Experts of a small language model.
Size: width 128, vocabulary 8192, 14.5M parameters.
Training: a variant of Muon for the experts, 7659 steps.
Below are experts of layer 4 (counted from 0) of a mixture-of-experts language model. Rows are named router (the router's row for the expert), gate (a neuron's input weights, with its number), up (a neuron's input weights, with its number), down (a neuron's output weights, with its number) and show model dimensions 0-63. Each number is 128 + 32 x the weight over its row's rms, rounded and kept within 0 to 255. Numbers have three digits each.
Before each expert's rows: "mostly gets" lists some tokens that are sent to it at least half of the time. This comes from a sample of Wikipedia text that the model never trained on.

# expert 5
mostly gets: "|", " |", " Candidate", " FW", " Peak"
router:079171133161147109138118125091193133127125114147130172134168078082170126090073092113037084113130147153158107087174154150109094044130106153161147067131120130178181111093162130103145164169138096
gate0:130160041058118062169091132138096149136088127157165088135145069136136085084121127146130154148143189178093114076155127119152148137139133103122118069132119156138119177159122086153107105093183101
up0:109133080166145083103158089147167147133101165094140096090178097149100107085147152138104117091155105140195125099140144148110170147138064144132130175142102179100141117167078105102172095131151093
down0:100143101126152200131119141126172103132114091069090135166159133087132119104125081121062162131092109111114107145178119105154162139078121121215164104128157121128149137105125162136081152105139140
gate1:083176124151090150143131146072076091182120068090151126112110134210139099166155116087086145184128122123119170175163154127173096077146129102132162089120137154082145110090191130138135123164144145
up1:145176067117223121140137077138135085119115084139109097129099170198199099146175116127080081164152128082160096156160148078184138135096108102136127151107124105149119153116158131094142107118147126
down1:094121144137205092191094053099134124083126089173151082138126150156101120156138100097116118116150191123148114146143190121169151175045121096139145146074110098082126114104137162141142086090092122
gate2:092132108137102114087162132126131125147099132150089123126196112132132109108076078107122117102131124113121112135130177115185153100151197151183074131113107071163173055109142156150114064134135102
up2:178120132118117173169133148138117094136149145078149077141118163134102159143105106118138124155141133086124202150129122146129110154130173192100105153092161100103157153151093132122138127115132155
down2:113173070136159117096166170086100072102115148110117160134118169162149136135123132139136096158133183062106120071139101110148123104045177138150113121153172124127135096116107069100198134161136127

# expert 24
mostly gets: "ations", " government", "ism", " development", "ities", "ments"
router:066190112174109067105145100080133120148112070136187097133104074116131098123164095164106128165155151140096122114177151170146039116140142122153120079121071106135122091133121120099164162155130091
gate0:143183141149111146084124076117151186188095120170130098111116151112167184126163120156143186120085139181131150155134119204160058142093092161134114131133154073148101116126147138098123114177148113
up0:116112089158121113116175197121064116108065119084139116144098124077114124106130124153143102149188053155086161159176147135112090108072148089137147110137127139155083104116140149159110129095142150
down0:141121126116163104137092104157114081082090163148140118133141094103092181121125151151150099140206108116145171095088163080118155125104124125143138210146124126099117141096165159119184127091104158
gate1:145162123111141179153100152101206155105167146130108141113090104128094115150110128151125108157091141124068173124128164150139042115093147134168178139126118103152106111114108172070165114140169171
up1:138158137110093161160092174071179139108137149154154121094080174105136120142081128096107145168128135143094113154120140127178135116172165127137128150135153125124111153097148157115120105216120186
down1:109106092112139130117111062164140188109169097150150141088105156157122093139137068105164206067150139138188125121154124113121100144150087119074116176092213110103109163134107119146134150136121146
gate2:134110160116111167117131163115113200105145111151096124128120170119101179132159123089124122166144109110069206149127216139104132043083144169073142131128172131127139140128084128102089124135148143
up2:125150126151153120107145086112146110162115113155158160145142104097110104109078130155119106124089129149139109196052052131179111197155099092165114122183143165096109133144151105156156118155169137
down2:115150118138106048098109126133138143134109150162190131142149092125149105126088119145132180101122129167149119135156049112143113173198127046142115134147191169112122118094122143177126111107121080

# expert 14
mostly gets: " would", " played", " served", " began", " took", " made"
router:110155135163118153125149117068123137104131073161125116101093101069167177119166127142110061140165182086096124080147183134156141093134116177088104109097064091193145144140112082073130151185126125
gate0:140111079129086100075160121149138152091127137156159072073179086138145080130162088209091115149116093147169111088128099172077134130191128115124136191107131118124158138126075116095199119184127133
up0:119093194119126093151141155093147096192141087124186128137121213126065133086141094140162079114095141109104118196126099091109086092120101120191146066143151109090158142109132143125088146117098164
down0:103172140091121121097136162199165132156129150154189152203128105163161070049160106108098143212115133187131103109083170136103086154129134105183181180144184182121173116126119142108114141092128100
gate1:095129143148106133136095106153107111121167084133127062142183135066097135107105142177039046188152143128117180081129131118218102167131175134158109077115164131100133095108134198100101117172096128
up1:155161156160113128119092123121115129086083096153158090076084172118138122061144111086146131080127153098097116185112174098102091111133099097144113084168121154168122119104150108159151128076077154
down1:101129139062155152167159130175158103138126179110121152137113125121146109081118109089106158177139032093111156112093165120106130095148173194132159147133125166119133073136098208102049124144140146
gate2:149100110138095099105121186104087176188175138134127107070178106065116102106196125127145109162115144070085121128127157119104116157175141123141166156130149129175096120099162066169039136166119152
up2:104090040138154154130106146084114070145166095139071137095090126135148126051127146133099075181146163078144100134162108117179163105205088118144125113166108046160159127118087115118056092133109106
down2:128148164114135117131219139225057099088100140170099148128116140150102102172123099134112153131167160166163096093128140147195139083141136124159084175092125132110123135159109114118119036128090129

# expert 1
mostly gets: ";", " Clay", " |", " ;", " Won"
router:073173156152127107141139078102180151107087104108135168101112078072124159064090099084093096130207133124131110123206142137152079113120098142124122078153101131148156125072125112081149101154135050
gate0:098118121135141125190135128083152053055115095177091163108101050081171158118157160077076098102125167111141171155182150163069067103161123105122136130094050147135081103103162143102167129120122138
up0:156106104147117122142096127127112099106124177095123080114170156129109068112220155112128140128168108147091105102150120115181130192083142175116150134183153137167091149139104130090127126150087105
down0:119131196100150091084082154081126105178202158105128094099150129076189105160156114097144098094137076112139140195116136100088163152137073113141152148101141127163196096140168150121129132167149127
gate1:122117149152107135131171151111126164189100119126151070134106092112177123119129073148129099104067123144112106147174160151118027149107045079120135139128115098100146107049115133113115093151184146
up1:104156172185138169120138075127096164209147127176104077107135125172116129090197096087082153119080121110127156109154090083148141107129130105075093143176113162145087111099097132086108124175129117
down1:130127178126168148116129057153155131177166119114087106140118132158134105071151117139157177122126181190182130118152089145110095108132172117157059123181186194078205125160126047153132117163156120
gate2:134092137148139184133107158146183108108080127116048101151128162159161139084105071111160142125161175164057068113100089097169140126088115126144074097138116108201153104051101121149139114105157134
up2:090118121086094112182154161128136135173168142161107091087125076113102079179133115108100100114117135169175126095107142147132108160142106080089118168143154180128119139124154138095147159106145071
down2:134172134083086071162129136061173080141145156139127146143165179106154096107115121100186079161138161149135148121110166068140127145081158146126115118194123153078118138120148094103182190127115152

# expert 2
mostly gets: "ss", "itt", "mp", "pp", "amb", "tt"
router:110199127149176163084171110051190149115128111122100130117138104109135130089115103139064105148134123142075164104173090119107118101123155156158131121157090108174194157089157049048129085173092146
gate0:161177126114139145202157103154127151144130168132096124144142127123199147101110069122090075160147095078066104078134119157107114165111118104143133154152077096112089084118203096091216157136067169
up0:134158135101107124219152098115151166137105148156068121113127074098093122073132136190144127190119106112102104096082168148165084108086126225146084167156156100119083151146193128160100128168128101
down0:146131114099117156112164140087141086202115086144150112130140085151151143102039141151102148120066075126140130143142107135149146156123123137152119121184080128131135146099084095066172198123091148
gate1:133161113169183103109107132131107120112113094102103119094142168170199141167095127134097081140128122165181147118075122183109154116079130169135151119141149137125170097149105150133124116182134087
up1:123116148129098125177150126120115070208063186109091151143115088177108135131138141173135136130129111150101113172066116121124109132062059148088150141102157105180112114130183139127104109104110131
down1:186148117151116086077107126145091189090172058121141107141176110119157143126161162146133182175165132130133169158103160133154127136161161089137094146118124113111150147208086131148111150107116137
gate2:150150067161141160149087160094142088158090063108101147122171121134131161111126160104102143147147143174150147152121099098128175089210055178199133083106101128104083217107151157104165139140107160
up2:135131111156126206138134150118120141088149119143138170056114133101086146100117151136093150120093176044132087115107116144146143098153075128147102184124110061089145142159099129128093177128167141
down2:142172167186109152150138104041091118178134090126190090113191177157129142137068120159089160131151084109189132099100088115145090137153138121172161120183115143098168116113138103135152104078123120

# expert 4
mostly gets: " he", " who", " they", " she", " It", " there"
router:085139113129083088108099149075202160133093132137172145145094072120163151100128111104109146150147136127092135075183124112102107108091148164093165102141123112156140097123121099111120117157155096
gate0:110182112169158112082153095131145093102114129104199115169133152147151146092095088104097104123084122151122125106147130120156127110127120130119099111160119185089092120116180090141106087148147062
up0:162096126172179181145155107128163147185149109108130151167107127096076121117155151122167108200116131116182130083160148158154144154146151106159175137141083141200169158126078142083138137127115160
down0:137152180089127114149150101141105155057152109116172131085122162078167123110097148156116134162201113201097182089075142127087122145183115121102181174150115133085144111150122107158131100096179114
gate1:120115122097049128124148122148175198163110157191196207130136146113152128092120068095156091137131053168085138078171150093090132192085158152121114144100132140105138058155154094092161108137122132
up1:109092160106118113085129167132106151118075168131155143161212133118175093141090103137110127106085146100138151116159144145176146211151132217067172132075102135044124158122124142121156091169173106
down1:137152152130119099073108159150133121180079069142123151121133144101150110088098154124100140094158093063169112054132110124117141145109147144172158171139105170135179087142093103180157125143102165
gate2:105109147143047159166084130057163151121123181140161100180161126060139114062194112135108106198168155176099149130127142099133160124159132169118145141179160165112177101120123125153158174118093145
up2:183111084155057121170139128095122158079141129109110134141122104121092114100127162128148094199161108101049155126126122079163115113103127116183169164142113141172159084132164111129113100134136130
down2:129081115155083118158186085000170152067153133162059128166110124157096111171170133135143182166135141093119097087128182087141116139131140189125096163161151119079177167092134169192130139118146154

# expert 16
mostly gets: " film", " team", " season", " game", " series", " station"
router:108164148172161089082102154085155200127098137136151156115140030073165118117129116123115095148131133136147057118131176123091080090160110124089143073104076170167103157105144062116144113164131053
gate0:090114088064157100149170120111147082104130159169101177083170145077165125083125137114130112175107196137144152111139153119128053149132112064118103059088136170073109107100054150143129158123126123
up0:135133118125144118120150103145090105096132095135145148193166097147086167118110116085149129160117165177110115130134128064082112141147140092096135119201102149127139079109187141103141090081115154
down0:063208062167100081093107170205113130126100131137149156144202106144079122165157166146129128096143153108160093125158097156166113173115111149123110139122138157105061121121176158113125084130063174
gate1:102084100165100110122126089121059138166186114095145171165102169095159067057095103070125051149077164143090086141106152141088121153089119127107102096168102109095091170112144052131093107124098074
up1:079168179100146142191130166115152098082123128103094093144192134104161115174165114109113137130131083095116081110089177115144126150104096157115127114151133112206161061132147147131147099146144178
down1:157124129078147205160133095231180122095133131151136156120144112175113132101162143084164113126111154155130136166155092184188128103098147163139166141144145189113120132132176132049183144114135115
gate2:093147120078136063069119143103140161123142166108125144091125102121155157145111192194138153170186172114174109134156158121172148141126154145118177116093165174106098142140178152161119123147144098
up2:162199110165105075088143086144125122176088085106137122151120137145100111112128130177143110135077171092152085177123128172122184085135081124098143157152155125156132108073124086136131171145168172
down2:171065211063140167211180163205133150138112133140099181115109144111140077151102113087106078118099089121137176101083144122114171109150122169141111146115106140119198137161144133107139124148119098

# expert 19
mostly gets: " a", " is", " was", " an", " be", " are"
router:110145108141128093163109062100154142166131160156129130102078077135155117096108135140073132111159150126064127056172151173123104130133099140103147099130097137122118136047169083054126102173106053
gate0:108170117146112120122177122093147120106109147125088169138132093112130151124107078148147165145094176158107160144127110122118160117150139139100101112126196101111104102095177178082101081164186171
up0:132089123179122117102140102170110135195087098141100135102113150174145159106140143161068185064233151101193084150112159155110153170122108062143111095151172181149106136157112129117207130069161141
down0:110105221158125086081085141130088128127109164131170109157098105123059202114064197067199137125156096094125153120083125167105105131213126113128105087095137160094189142131114145156094117093191091
gate1:152160115117113128103140130080157114121152149127161109121101129191159094180129154157140118141179169118080172086092113150102125146178166139120151138129105114111106163070120095147179206178150099
up1:103169105123151133091182131067151078126113092110128130215124178143106108087165119112135112110129182164112106117118077075100126128129102154128069158155130108085125140132089056130060141158125140
down1:133115125148114127154106137122118186124132154135082167149133180151103160088120078125189134167140164102102193097139132111104133172157097108115176130091123122115112110194157087154121051132182101
gate2:059104081106145088130154098124093155100128200076165121083064105085114131040107110156062173086115053129094136097153123145073091118180107151070171139093162156146093148125164138116139137132122111
up2:117129119179129088135111120101147162130155099120145204109138108153154169118108123141091118100153082113058085190135112150109102133108134123114117115117166167080126191164117146154209106084155091
down2:148122176156095081120129151230099177155134127151133167116098136089071117138182110160160081135131102075145135175066126103149179098140128176159074125127079084147142149119163164149097176080135144

# expert 15
mostly gets: "i", "u", "kins", "ić", "ć", "ów"
router:077187131127114078107170127104187128137053092105149128102124084133167113039117114113109100165190170116113116100142115168128060101152135165169147090104070132132137130144125106114109115158136119
gate0:131135142127160125179069158106167127159099095179214143141135173086084135115105167124123120083193133033138136066147054120068139132123069165133122150097135137100148147108105072109079143151180159
up0:097135101095121148158119104119135110232068110188153142101122096119122164104091048095124073117131145075161134166109108120110150108031092159107114086138110122129124130127107114132157142048120110
down0:114110145110158123113090102220113130107071101094128104145146119173084141178106125154165127070141186065149131113174122083151148099116169111123138083140106136145068098120123163127112143111161129
gate1:102154097139092162083139120172134131184171158144135139146098132070190127060087063132138130160096175133151134113125131164099098116133131149172082102092195116115155147152200138155151119155089154
up1:144164159140172139154139148093086136101140167137180178166070130132067159205118082156141140140168116120129105112125098127133118139125109118130119134183166125130127132123130110092126135090030163
down1:116156118125074131132103087141182159167110114130080113123146121107188136121103145165172071139102088131087157115056111123093114155119138151135103160121130112092162153147116141184137137123154116
gate2:197107120059134121081150143091136158150115151116068176086119150161117132149102098139095130112158143111072182074122095160151115126154166120149126140115144096156110137096145150103138167136162138
up2:160127071133217085159193115081147138109131110065080128139135145208122104102100125064161143157092107141141125152164144134095124087124116161153138104061152196093223144150147131132152114145154130
down2:146140138085165134127167127102137151120091114122135127126138074210155156141103132106113117155095160085154110091140190151082089104096163124126185129063090149076188141130169131136110138137127179